python train.py --n_layer=12 --d_model=320 --n_experts=16 --experts_per_token=2 --d_expert=96 --d_shared_expert=0 --activation="swiglu" --moe_layers=[0, 1, 2, 3, 4, 5, 6, 7, 8, 9, 10, 11] --router_score="softmax" --normalize_top_k=true --routed_scale=1.0 --balance_loss=0.00169 --balance_bias=true --router_cosine_scale=10.0 --n_groups=4 --groups_per_token=3 --init_std_router=0.00939 --lr_router=0.00171 --vocab_size=4096 --norm="rmsnorm" --norm_eps=1e-06 --tie_embeddings=false --optimizer="muon_variant" --lr=0.00868 --beta1=0.95 --batch_tokens=65536 --seq_len=1024 --train_tokens=278500000 --steps=4250 --dataset="wikipedia_en"
Below are experts of layer 3 (counted from 0) of a mixture-of-experts language model. Rows are named router (the router's row for the expert), gate (a neuron's input weights, with its number), up (a neuron's input weights, with its number), down (a neuron's output weights, with its number) and show model dimensions 160-319. Each number is 128 + 24 x the weight over its row's rms, rounded and kept within 0 to 255.
Before each expert's rows: "comes before" lists some tokens at least twice as common just after its tokens as in all text; "gets" lists some tokens that make up at least twice as much of what it gets as of all text. This comes from a sample of Wikipedia text that the model never trained on. Tokens count by the router's weight.

# expert 9
comes before: " | ", "1", "2", "0", "3", "–"
gets: " | ", "1", "2", " ", " (", "0"
router [ 85 123 147  78  96  69 118 139 144 163 128 177 120 122 111 137  84 128 143 176 142 166 100 105 119 124 204 115  85 119 119  89 171 132 142 125 154 106 162 112 154  94 160 138 127 146 107 124 175 117 121 124 117 109 162 175 176 131 103  88 137 123  99 124 130  97 124 130 104  78 146 106 124 151 146 139 118 161 119 137 139 129 138  98 170 150 115 133 111 121 158 155 154 125 153 151 141 117 168 136 127 107 131 112 113 169 160 138  89 131 119 144  67  83  91 155 149  98 144 106 123  92  90 115 104 119 114 103 125 139  94 181 176 153 137 109 136 134 123 128 134 135 134 157 107 162 136 118 132 127 170 121 114 152  90  97 137 104 117 123]
gate4 [121  73 159 114 135 112 144 167 169 121 109 145 117 113 136  95 122 114 116 158 132 124 117 133 118 129 142 115 125 109 139 179 165 142 178 137 122 117 113 107 115 161 151 120 142 114  97 132 131 123 119 136 145 116 124 150 120 115 125 117 119 111 122 129  90 161 124 117 137 132 162 129 133 151  96 124 151 104 144 155  78 110 115 155 106 159  98 122 135 100 142 157 145  80 134  97 160 121 137 146 125 147 151  91 145 159 125 120 131 140 131 120 127 150 142 130 147 102  99 127 135 122  86  98 118 114 149 127 144  90  94 108 136 124 134 130 157 112 104  63 142 129 138 171 105 117 137 133 109 102 103 187 113 121 117 130  97 128 134  62]
up4 [143 166  95 165 127 163 148 129 106 118 123  75 101 101 126 148 125 128 156  88 156 137 144 118 146 118 116 103 145 170 116 112 103  91  66 131 146 137 140 108 187 128 102 118 123 142 151 146 129 127 106 136 120 148 107 119 127 121 139 158 127 152 109 127 126 107 155 132 154 102  78 155 128 110 127 150 138 108  96  90 122 142 107 111 124 124 140 129 121 150 151 117 132 170 140 116 105 144 123  94 116 120 123 102 131 117 124 160 100 142 137 120 130 107  99 121 104 155 160 145 109 140 160 123 131 121  95 104 101 136 190 124 113 100 123 121 128 143 130 153 120 126 121 100  94 111 106 132 160 115 169  95 105 141 173 151 146 153 121 177]
down4 [116 122 102 144 125 168 129 167 116 119 132 120 121 128 114 127 106 112  84 109 133 124 125 138 125 115 126 117 141  97 133 158 106 124 107 160 140 103 118 160 162 156 128 118 110 153 122 132 137 110 197 105 147 144 120 104 115 161 120 113 147 135 127 182 153 104 120  97 136 159 141 154 137 106 104 151 149 114  77  91 138 115  56 108 137 174  85 118 126 150 160 138  68 174 171 129 125 136 139 107 120 140  95 127 123 151 109 112 111 158 135 159 155 146 130 136 138 122 132 181 117 129 140 133 110 105  88 143 105  93 158 140 146  92  96 153 149 144 105 131 163 136 106 125 131 138 109 150 159  97 116 120 138 126 143 135  89 108 101 152]
gate5 [ 99 112 148 111 123 108 112 120 143 126 162 125 144 115 165 106 151 137  89 137 114 127  99 130 136 126 164 121 146 139 117 143 178 122 155 105 154 156 154 105  97 170 129 105  99 105 138 135 135 148 121 124 142 107 133 140  86 136 133  97 107 125 145  96 146 137 179  87 134 120 100 142 127 132 125 154 123 132 106 133 141  80 164 128 136 125 129 151 115 121 147 152 135 141 138 156 156 157 150  87 146 111 143 160 155 131 145 138 101 107 161 112  82 127  85 148 100 137 110 126 124 144  84 135 122 147 140 102 108  76 100 152 125 154 161 106 115 127  84 141 137 115 130 134  99 161 160 136 113 148  83 194 156 131 101 127 105  94 115 179]
up5 [124 154 113 153 135 131 176 136 127 115 127 143 135 132 125 127 115 141 153  98 135 156 124 121 150 107 148 164 183 133 123 105  82 127 122 140 111  57 119 145 151 107 152 155 186 149  97 120 138 155 135 136 128 110 129 105 140 135 104 161 177 102 143  98  97 108 114 180  75 107 136 105  93 148 138  95 134 142 165 137 147 160 110 126 121 106 126 119 119 129 151 121 111  81 151 110  78 131 126 127 135 136 122 144 109 119 103  96 150 144  88 151 115 161 140 125 136 116  97 101 145 113 192 141 133 172 136 169 164 179 108 103 124 136 130 136  74 165 116 140 142 153 128 122 157 130 123 124 172  84 168 109 113  93 127  93 111 113 153 140]
down5 [164 126 127 149 153 164 146 113 104 145 154 147 108 115 112  81 146 135 148 124  99 138 150 125  69 105 158  98 136 132 168 101  91  88 146  95 139 126 142 155 130 157  95 114 119  99 156 129 115 158 165 143 102 141 140 140 101 125 104 140 146 128 104 150 141 139 112  98 129 134 113 116  92 172  85 173 144 122 140 150 127  81 163  89 109 121 120 138 149 174 142 117 117 106 120 116 130 120 121 118 145 131 129 131 131 158 100 133 133 170 144 100 108 130 100 105 179 132 130 119  96 130  84 142 107 170 131 129 162 154 132 137 126 111 132 112 149 124 128 124 135  93  84 109 131 109  84 124 131 161 116 109 108 126 101 140  85 152 134 139]
gate6 [128 125 140 136 115 150 117 113 123 145 153 144 122 122 115 146 120 144 117  91 119 148 143 122 128 125 110 131 135 146 151  82 176 157 132 132 164 146 102 154 131 122 100 101 129 141 108 147 130 153 136 136 147 134 106 116 138 108 131 119  94 139 113 129 100 102 145 158 155 105 158 133 150 121  93 127 147 142 138  82 155  95 104 135 131 133  92 132 130  95 172 117 162 120 107 165 131 135 139 118 139 118  58 141  96 172 108  91 144 150 119 107  97 178 151 131 134 125 129 114 144 124 129 122  99 174 139 115 127 166 101 103 114 160  78 117 153 164 120 120 130  86 134 115 166 182 112 108 151 181 112 171 136 148 121  80 161 175 140 128]
up6 [127 110  72 133 126  90 162 127 189  90 127 121 146  93 134 103 159 116 167 137 141 133 160 129 154 130 150 135 153 130 110 136 111 139 150 122 131 138 170 114  74 150 134 159 134 149 150 114 122 129 144 123 100 112 111 143 145 126 137 154 129 103 120 122 166 137 128 117 127 118  99 151 129 158 157 142 132 146 100 153 143 127 164 136 127 124 165 160 165 171  68 107 147 134  96  71 132 123 142 130 144 124 125 123 150 144 117 131 141 137 148 132 154 107 129 118 115 146 142 107 132 140 141 129 111  94 110 125 166 121 143 158 131 115 128 129 112 140  99 139 134 138 120 152 119 113 151  82 114 113  99 124  76 106 134 136 145 117 110 155]
down6 [142 162 154 131 130 123 147 152 153 131 110 135 176 105 158  94 128 134 153 184  96 130 125 139 137 100  82  84 121 159  72 137 145 162 147 103 113 120  94 113  86 155 127 192 128 122 124  88 109 107 125 175 122 107 143 142 146 131 125 156 156 134  92 112 141 155 106 147 110 115 170  96 103 124 135 144 145 131 146 166 131 135 103 141 147 119 168 117 127 164 114 155 117 151  95 106 145  96 111 140 108  96 110 128 126 129 117 100 167 150 106 192 105 111 137 152 162 125 144 126 151  97 152 152  95 122 143 116 136 154 110 136 128 137 137 108 151 146 149 161 126 178 137 167  59 155 163 106 137 114 137 155 135 106  97 107 136 122  92 173]

# expert 4
comes before: "| ", "-", "|", "\n\n", "\n", "=="
gets: "\n", "\n\n", "2", ")", " \"", "\""
router [124 127 133  99 153 149 143 122 114 106 119 130 152 118 100 127 156 108 132  90 166 131  93 142 100 162 158 120 119 150 123 145  87 131 144 141 110 102 116 124 125 148 158 119 114 150 127 105  73 144 128 152 100 141 100 131 143 127 109 167 126 138 166 156 155 153 109 119 158 116 132 104 142 133 150 158 144 111 115 130 101 146 156 101  50 127 121 131 139 116 135 141 134 141 124 101 109 124 101 109 138 172 121 165 167 120 121 158 166 102 103 157 125 149 132  83 116  98 151  77 147 109 111 157 129 106  55 163 153 154 158 159 119 144 140 139 132 123  97 126 119  74 154 138 118 124  77 174 135 136 128 129 143 122 140 116 141  97 136 164]
gate4 [113  92 108 138 146 175 129 130 112 173 147 125 102 145 134 110  90 153 131 155  91 100 159 129 152 128 187 122 162 118 132 140 122 111  99  73 116 147 106 149 165 163 191 104 152  88 139  45 127 114 141 151 126 146 170 119 133 103 130 179 149  86 126 152 108 151 108 126 115 104 148 123  82 109 132  92 150 143 119  84 123 138 143  76  96 156 143 125  93 119 136 148 127 151 160 121 110 167  97 123 112 155 114 144 149 115  97 137 127 117 115 146 110 112 171 133 153 104 151 103 131 106 141 117 143 143 158 132  96 106 112 137 102 130 119 100 149 129 108 119 115 128 178 138 146 168 135 146 147  91 119  98 170  97 138 101 118  73 123 158]
up4 [109  91 100 133 133 181 120 103 110 170 143 109 118 167 134 111 103 161 150 161  99 103 125 138 133 138 124 151 125 108 134 163 126 101 113  99 123 152 132 140 158 156 155 114 161  84 116  90 121 126 136 159 146 125 169 107 114  89 154 173 154 116 131 128 136 137  93 162  98 122 162 135 103 137 118 100 145 177 111 124 155 171 151  98 104 142 121 160 103 121 149 108 140 141 145 134 135 158  86  83 114 144 115 101 143 132 108 169 101 107 136 119 109 100 174 134 152 106 111 119 125 110 117 133 138 142 147 146 102 114 128 148  79 135 133  81 127  94 111 132 113  89 174 106 154 159 128 141  93 129 115 125 156 104 109 120 136  72 119 143]
down4 [123 143  80  64 129 107 133 132 118 109 172 150 173 138 158 155 136 126 130 139 102 121 125 105 102 105 104 175  66  81 138 106 133 145 167 123 115 122 129 131 102 135 154 133 132 158 110 143 107 122 109 118 144 131 132 153 140  90  71 118 128 122 139 168 132 139 111 133 168 114 149 161  89 128 134 157 121 151 148 103 119 150 125 148 119 166 123 147 153 129 145 132 138 139 124 140 139 107 118 149  97 121 134 174 181 113 127 140 154 116 138 149  93 106 121  84 139 126 136 112 161 105 111 128 116 135 128 110  59 137 118 140 114 103 135  99 158 136 116 114 123 120 164  98 138 112 118 128  99 104 128 112 154  90 130 115  95 144 166 168]
gate5 [132 120 108 127 158 176 101 126 128 131 156 135 120 151 126 122 107 180 163 143 112 138 105 135 107 110 124 119 138 125 133 151 138 114 153 118 152 108 138 148  91 126 120  68 121 141 113 153 150 137 111 175 185 108 135 141 115 154 155 122 131 142 155 142 161 103 108 115  60 110  65 120  96 135 111 112 128 123 145 137 122 127 130 113 135 109 114 146  96 103 177  99 103  96 125  91 125 101 136 148 127  88  98  84 138 131 104 109 140 147 127 111 160 130 113 118 130 117 134 116 139 125 116 166 120 120 163 135 133 194 134 133 116 146 116  92 146 113 131 131 162 121 108 111 138 127  74 156 136 104 119 144 157 115  89 104 119  79 144 135]
up5 [137 175 139 113  94  98 129 136 156 110  98 116 125  67 130 164 156 103 100 165 132 142 109  93 109 151 139 112 127  93 136  88 177 141 103 176  93 119 120 150 155 114  90 156 123 163 140 131 149  69 175 126 121 128 137 121 142 147 102 137 100 152 125 128 119 149 158 128 169 156 167 144 112  93 164 126  72 149 116 152 129 108 134 128 173  89 121  82 111 153  90 149 152 134 131 138  89 125 116 121 143 121 151 126 101 135 146 151 133  92 144 147  88 129 141 137 137 144  96 201 127 161 114 125 120 138  99  85 150 124 158 146  96 113 129 153 135 137 143  90 127 128 123 161 125 149 157 107 128 182 102  80 132 128 158  88 151 128  89 140]
down5 [161 177 112 138 158  89 126 122 125 128 170 148 176 124 170 149 152 105 161  86  99 133 124 142 128 108 128 158 137 167 132 125 123 131 147 151 141 137 158 147 139  98 140 132 121 105 101 128 115 168 173 156 110 125  98 140 129 145 128 147  88 136 135 122 115 131 145 107 134 143 106 139 102 110 123 139 104 130 155  99 116  99  93 171 135 135  78 167 165 116 121 103 144 128 148 157 134 150 104 150 133 116 104 111 128 106 141 129 162 168 120 162 130 105  82 137 133  95  93 131 128  78 103 122 161 133 183 122 142 129 130 114 157 111 125 134  50 132 113 121 129 121 113 122 101 123 127 148  97 148 123 161 133 135 123 135 119 127 119 139]
gate6 [175 149 123 141 152 161  97  99 109 126 114 119 142  94  78 110 105 132 115  94 144  98 149 139 163 123 123 129 107 114 117  78  93 131  91 113 123 133 125 107 111 101 110 120 157 158  99 164 159 132 125 134 162  86 118 130 154 163 132 143 133 138 139 137 137 120 139  94 126 131 106 104 146 177 140 182 153 112 151 172 128 156  97 112 115 164 153 126 105  71 130 138 120 127  91 128  80 123 144 109 136 149 145 146 122 129 149 137 111 158 157 118 128 173 120 134 129  94  99 149 168 144  89 135  84 119  94 133  95  96 132 120  87 152 107 142 142 108 108 179 119 117 135 102 103 120 103 139 176 133 154 155 139 128 107 119 144 111 122 123]
up6 [154  82 121 167 159 144 133 141 140 157 133 154 127 112 126 163 149 121 125 196 124 103 115 101 134 138 146 135 154 145 124 149 153 139 119 163 101  55 121 131 147 134 115 117 134 183 110  90  99 173 154 131 165 130 124 156 144  94 133  98 112 119 110 130 108 117 125 135 161 152 112 135 147 157 102 116 145 109 158 106 117 143 102 166 143 112 109 105 142 130  75 149 131 118 134 109  90 138 121 146 161 146 126 117  77 184 134 135 135 151  93 169 147 103 139 133 130 120 134 105 153 127 127 133 124 128 141 132 133 111 136 143 125 110 108 129 110 148 157 114 110 116 154 135 101 176 151 125 113 122 154 127 177 114 120 161 128 110 120 161]
down6 [121 166 174 143 113  81 146 169 138 119 108 127 130 122 126  99 120 138 137 138 116 150 143 125 143 137 135 126 147 107 171 108 135 132 126 161 130 153 104  94 119 128  97 165 140 108 173 125 131 153  85 124 112 118 148  95 120 133 116  66 159 159 117 121 125 173 156 168 111 153 152 100 113 112 132  99 172 128 137 142 130 135 159 134  92  96 125 160 136 154 177 123 115 105 166 139 140 149 125 123 113 127 129 157 174 107 107 138 138 108 115 120 129 102 123  86 123 119  83  73  77 144 153 128 110 127  90  90 125  91 111  92  83 144 136 151 101 118  74 154 129 167 123  93 100 126 131 159 115 133 175 117 122 146 112 101 117 184 149 132]

# expert 0
comes before: "\n", "\n\n", " and", ": ", " of", ":"
gets: " |", "s", "ing", ")", " |  |", ") |"
router [127 122 106 151  83 103 152 158 143  99 155 110 144 180 134 205 138 119 153  89  94 105 141 134 130  82 100 125 114 116 172 123 103 116 109 147 117 100 105 113 142 148 109 145  96 133  69 142 114 136 113 138 119 135 129 120 113 155 134 125 125 117 148 140 103  99 149 123 125  95 125 111 155  98 111 149 141 116 115  87  79 112 110 126 143 132 125 167 111 103 104 121  71 150 118 124 153 110 139 164 178 110 121 157 106 144 112 165 119 138 137  89 174 112  93 147 151 128 117 154 137  97 136 138 123 116 111 141  89 121 150  67  79 135 123 109 154 128 128 101 120 130 120 139 127 118 144 125 116  92 109 127 103  63 139 140 155 145  96 154]
gate0 [135 134 164 112 126 142 139 109  70 181 131 130 131 142 126 121  80 101 165 133 122 112 131 122 138  99 140 112 155 144 143 134 138  93 132 182 159 131 123 157 158 152 118 132  95 120 117 152 144 124 144 104 126  79 121 198 103 133 158 125 123 179  87 101 169 125 141 145 127 142 126 141 161 142 139 101 171 159 111 169 155 111 149 166 174 125 110 157  99 123  87 129  60 167 126 147 141 110 120 131 150 120 186 144 143 114 122 153 118 160 112 154 161 124 100 138 122 101 134 156 134 120 152 156 128 128 117 129 138 127 137 121  99 134 131 131 125 120 149 128  94 145 113 189 118  80 142 134 137 137 120 151 140 130  91 109 104 126 157 145]
up0 [131 110  91 136 126 115 127  99 132 153 137 125  76 131 119 130 124 141 111 133 169 133 138 134 146 162 123 153 135 189  80 150 144 104 107 110 110 120 145 117  89 102 108 134 175 138 123 148 140 137  88 130  98 153 106 140  88 118  99 133 124 104 140  88 100 113  91 123 166 133 126 119 138 170 123 129 124 164 144 141 120 115 118 127  87 150 126  80 142 118  96 183 137  99 140 139 106 159 114 100 138 185  76 132 147 117 178 111 100 131 164 106 127  98 161 108 139 101 132 112 109 152 107 115 140 120 142 137 137 135  88 189 147 136 113 107 148  98  99  77 129 111  81  98  67 116 107 140 103  87 123 118 158  99 169 174 127 114 112  97]
down0 [134 179  99 134 141 117 119  93 144  96 139 122 112 111 146 141 127 148 101 105 153 103 178 143 131 163 126 104 120 148 110 111 141 121  94 146 103 138 137 114 113 111 125 150 164 136 146 113 132 141 128 112  95 101 163 128 136 171 109 128 162 105 145  91 132 138  77 165 131 124  86 108 132 157 154 114 108 107 147 148 100 143 173 121 134 117 101 116 138 150 159 128 146 129 126 120 118 132 146 152 144 159  71 126 150 104 161  90 103 110 111  79 107 154 141 104 158 158 148  82 158 100 117 114  95  93 117 176 113 149 119  99 154 163 119 169 137 159 106 121 112 133 115  92 133 126 120  88 150 146 142 134 122 163 164 186 122 141 153 125]
gate1 [159 107 121 142 175 102 134 104 137 112 136 132  87 169 170 160  79 111 139 148  96 136 119  98 124 105 131 142 131 137 119 155 109 143 114 137 147 123 118 136 123 116 112 104 127 114 121 141 121 119  99  88  96 152 134 120 139 106 130 155 161  74 127  78 112 144 109 109 100 125 113 128 113 159 133 134 131 146 129 117  94 100 134 103 121 170 147  94 133 116 121 172 111 137 149 102 136 121 113 146 153 136 107 143 110 100 179 120 152 107  97 159 134 113 101 164 128 129 138 123  99 115 131 152 105  98 125 105 192 157 105 166 110  97 137 128 131 102 126 130 137 127 147 126 136 124 126 139 138 112 165 126  94 100 159  92  84  88 118 140]
up1 [107 123 108 165 124 146  94 136 154 116 105 150 111 168 142 105 153 123 120 152 110 130  89 152 161 165 148 165 133 100 134 148 136 159 157 140 127 110 103  97  99 127 120 170 112 111 139 122 105  97 137 145 121 152  77 149 151 115 105 130 138 123 193 145 127  86 141 144 166 159 134 153 133 121 146 122 118 139 172 151 121 158 158 169 163 119 120 118 104 120 115 141 147 127 104 156  91 109 133 171 110  92 139 119 125 116 131  81 137  90 141 130 170 155 118 100 117 155 181 138 134 114 143 117 177 118  85 139 116 164 204 146 108 111 127  83  93 151 152 144 121 140 134 165 135  98 116 104 121 128 118 163 115  88 134 124 134 156 104 157]
down1 [159 129 165 115 127 155 124 136 146 135 148 101 108 130 156  85 155 157 122 131 118 123 127 151 183 144 106 114 157 124 125 116 102 112  99  74 148 134 104 118  92 113 133 141 129 159 121 128 107 119 112 109 160 118 117 164 133 108 112 118  93 122 129 104 139 143  91 142 161 132 106 131 121 143 136 124 122 119 177 156 130 134  88 110 102  86 174 142 144  97  97 118 125 114  77  86 112 151  92 180 126 104 128 152 181  95 106 131 133 124 102 120 166 165 116 105 131 114  87 122 149 114 118 164 138 114 148  90 118 120 103 161 136 137 101 126 153 112 161 106 161 137 133  94 127 126 149 133 153 101 169 127 132 101 152 144 117 149  74 107]
gate2 [118  99  85 161 139 150 156 124 108 142 130 122 132 117 140 112 135 104 146 148  90 145 164 112 111 109  90 110  88 151 123 129 118 144  84 155 148 108 190 158  73 142 101 120 123 129 128 147 141 131 132 148 112  98 107 121 143  90 108 173 159 116  83 135 102 177 133  97 136  99 148 107  96 105 145 137  95 124 120 148  64 153 136 135 100 163 101 131  97 119 111 146 137 154 157 101 147 114 160  93 140  90 122 114 168 142 120 182 111 108 117 127 150 121 126 131  99 154 127 108 101  84 124  92 145  90 151 100 115 117 154 107 154  69 150 135  96 120 134  89 127 150 113 100 175 148 138 131 139 168 121 107 108 125  61 149 157 143 142 108]
up2 [109 108  79 128 129 127 153 141 123 138 175 136 102 158 119 119 111 103 117 139 140 121 143 127 168 134 131 136 118 157 134 105  91  90 125 152 111 155 140 152  77 133 148 143 148 169  64 138 145 109 173 146 162 118 131 116 143  70 109 132 133 115  72 172 157 116 171 122 129 122 118 104 123 163 146 135 106  52  93 124 115 117 129 161 128 136  96 175 113 139 106  86 140 107 134 135 114 100 155 104 117 141  97  94  89 149 107 101 142 128 133 128 137 103 157 165  87 116 139  97 103 143 126 162 172 154 104 143 152 109  96 126 148 121 132 151 120 141 155 117 101 133 137 128  69 100 116 138 114 126 102 159  96 162 158 130 148 113 108 125]
down2 [142  81 127 164 133  88 104 108 102 131 118 189 137 124 133  97 137 115 125 129 158 108 150  99 132 123 117 125 100 130 123  81 168 164 109 110 121 136 137 161 149 107 129 109  78 109 107  92 153 114  80 175 110 148  67 106 125 151 136 108 147 132 132 155 152 113 156 161 127 121 152 146 140  98  95 174 141 128  96 132 181 155 123  98  95 153  95 154 128 149 123 126 151 149  88 173 117 151 138  67 140 126  83 132 128 157 133  67 146 105 159 133 123 176 146 155 124  98 121  87 159 121 160  86 141 106 152 164 130 126 107 141 137 123 172 148 145 127 120  89 158 115 131 124 158 118 159  98 122  90 108 105 122 150 140 127 134  92 168 122]

# expert 11
comes before: "1", "2", "0", "3", "4", "6"
gets: "–", " ", ".", "-", "h", " t"
router [121  76 149 162 130 138 145 144 124 112 123 111 120 136 157 119 134  93 103 116 103 158 137 123 152 121 155 116 138 139 125 138 165  86 121 140 125 165 147 121 146 103 122 143 157 135 163  83 137 104 131 135 116 141 146 114 134  85 131 147 171 103  97 131 127  97 132 154 138 162 142 146 114 121 113 128 168  73 149  96 129 161 173 154 146 106 145 125 137  86 120 102  95  98 111  63 131 136 151  90  82 104 127 113 106 116 162 149 138 127 152  79 115 155 159 127 161 115  86 149  90 144 164 160 109 157 135 128 142 130 116 129 138 121 152  73 124 117 103 108 103  95 151 134 129 153  75 127 152 158 159 106  99 150 118 105 102 126 113 142]
gate0 [130  93 130 133  98 134 130 114 133 117 107 124 136 161 116 135 123 122 170 118 116 163 142 123 159 122 150  96 141 147 100 123 139 151  90 142 121 125 159  93  87 106 132  95 111 128 140 107 172 149 121 113 116 150 147 134 155 131 135 131 137 112 146  82 133 107 108 163 152 154  63 149 117  76  71 107 131 131 121 110 105 139 110 106 115 135 146 102 144 118  95 116 114 142 137 101 145 147 145 116 151 106 141 113 110 137 118 134 185 163 138 135 114 108 130  95 158 139 127 162 132 135 110 128 176 177 126 134 145 166  74 100 154 132  77 114 138 120 109 129 144 125  73 150 184 142  85 140 127 134 107 119 133 114 117 161 122 138 170  95]
up0 [161 105 148 119 130  92 117 107 136 172 133 133 149 146 103 129 127 118  95 126  95 163 128  93 140 122  81 122 146 134 148 134 127 134 113 116 109 125 108 118 125 157 155 168  93 174  99 149 113  95 116 101  98 126 114 150 155 136 122 149 145 146 128 107 126 105 155 140 138 112 122 142 137 132 161 175 111 166 133 128 108 127 140 117 157 140 151 107 131 112 143 131 143 145  99  83 148 142 150 163 163 132  66 101 138 141 114 124 144 109 153 122 169 200 118 139 144 153 115  84 145 131 141 118 146 144 114  94 132 125  95 100 140 148 128 164 107 118 128 158 116 169  95  98 151 183 152 149 123 130 136 158 124  98 152 107 125 123 129  73]
down0 [ 81 160 152 176 125 154 168 126  99 100 106 160 130 124 142 104  72 107 115 141 155 154 137 134 136 124 126 124  91 106 126 133  93 176 130 145 134 141 148 172 130 101 110  77 112 121 121 138 169 125  78 132 115  96 121 138 112 136 165 112  92 148  96 124 107 136 104 124 129 140  99 142 129 128 115 148 137 146 134 130 135 161 117 135 107 150 123  75 150 133 118 150 150 141 171 130 157 170 175  61 121 134 163 115 146 112 131 132 147 159 139 142 124  95 172 127  76 116 128 168 104 126 109 153 114 130 134 145 155  87 157 151 160  91 111 138 137 128 108 149  94 136 153 105 120 146 110 127 181 123 146 121 129 139 105  95 118 138 100 165]
gate1 [139 124 125 146 132 134 157 149 131 136 151 142 141 155 109 154 129 146 131 110 107 159 136 147 118 157 181 106 129 127  86 157 162 100 125 142  99 122 137 165 150 128 154 120 141  97 132 111 143 138 101 157 125 142 150 142 105 139  93 127  93  86 119 125 124 151 101 146 135  95 106 169 114 112 124 106 139 100 117 163 119 110 134 112 145 151 169 104  87 123 157  99 117 181 129  90 159 179 156 147 129 122 141 139 134 107 156 124 141 135 146  95 145 127 150  84  66 132  98 153 117 126  94 152 123 166 139  89 116 107 108 159 160  80 176 106 139 102 150 143 152 108 146 165 136 115  89 110 132 149 170 102  91 110 135 141 125  96 141  84]
up1 [143  98 161 153 146 152 106 134 131 120 140 117 156 125 112 119  92  86 123 121 120 120 118 138 131 105  89 111 123 108 162 138  97 134 134  92 153 107 119 115 108 143 130 153  94 144 117 123 100 128 154  93 134 137 106 133 131 148 168 146 149 123 134 118 137  77 146 120 129 189 135  98 123 146 104 152 102 115 130 135 172 152 141 138 136 103 103 119 149 115 129 171 140  77 157 170 115  81 105  97 158 148  92  75 123 178 110 146 136 178 110 162 155 110  96 156 163  87 153 118 137 162 140 108 127 137 104 147 137 113 151  97 104 171 101 133 128 133 116 130 136 146 132 112 125  93 154 128 139 137  57 128 164 150 124 121 130 141 123 146]
down1 [153 100 115 118 127 118  99 123 105 131 114 142 131  78 125 145 136 134 116  99  72  84 169 121 113 132  87 124 149 129 104 169 139 127 149 109 140 159 122 103 134 152 123 133 112 132 118 102 117 161 156  97 160 119 162 103 138 165 138 161 142 103  76 162 108 112 163 115 136 157 116 114  93 126 112 137  90 143 141 126 175 108 150 145 130 122 149 140  73 139 102 114 121  69 158 116 121 155  83  81 123 142 100 132 126 164 123 140  98 140 103  92 166 177 158 184 156 136 148 104 123 112 135 116 132  94 160 116  99 136  80 110 100 104 117 110 144 117 117 165 180 116 120 121 132 109 187 162 135 127 116 169 130 130  95 126  90 113 122 149]
gate2 [127 117 103 162 146 122  85 136 141 159  91 148  67 139 124 142 128 142  70 124 106 115 106 165  90 113 151 150 137 127 130 131 189 121 110 149 139 125 124 147 163 153 126 111 137 103 141 160 119 145 107 155 123 150 130 110 130 145  81 144 146 122 158 108 148 128 139 150  93 130 126 146 174 125  97 152 141 103 138 115  87  95 184 130 178 180  91 172 125 105 159 117 174 108 110 102 118  70 167 142 128 154 136 129 104 125 130 136 142 100 120 143 110 159 115 116 126 120 118 114 105 100 154 138  85 110 111  97 108 124 147 153 137 180 146 106 118 113 137 129 135 101 120 148 112 159 111 149  72 142 114 134 135 132 116 133 135 131 130 167]
up2 [147 120 142 170 138 142  93 115 158 143 138 133 125 120 119 111  77 158 129 128 155 143 130 122 128 153 141 154 132 164 152 111 181  61 118 128 161 137 148  86 106 143 118 117 144  98 165 154 120 138 162 140 131 119 123 135 117 165 106 107 126 140 163 119 142 156 129 115 157 157 144 141 145 156 115 146 125 117 118 120 108  97 116 156 144  97  90 171 106 156  92 110 163 128 115 107 150 142 132 120 128 164 136 144 111 130 116 117 112 106 107 123  55 187 133 119 133 114 111 115  96 113 132 127 115  95 117 104 119  75 151 179 129 118 124 154  86 101 106 153 119 123 158 133  66 133 153 174 132  85 106 140 136 163 141 125 119 102 141 123]
down2 [125 143 121 156 138 133 118 132 134 113 103  91 134 162 113 159 121 157  94 134 129  99 127 163 128 111 140 138 166 121 110 104 155 135 117 109 121 133 137  98  88  88 126 141 134 167  95 113  85 139 122 104 123 138 101  78 112 146  81 112 106 118 117 134 122 140 128 117 126 180 154 134 144 145 110 130 115 139 108 120 102  95 156 157 154 155 112 122 137 156 133 135 143 123 151 158 132 140 150 129 114 138 138 122 150 153 163 119 151 147 106 115 131 154 137 145  90  87 157 145  91 112 156 137 171 141  83 132  99 143 133 130 107 151 125 114 118  98  63 103 128 134  64 156  94 166 109 183 139 137 107 106 103 143 169  65 134 122 105  96]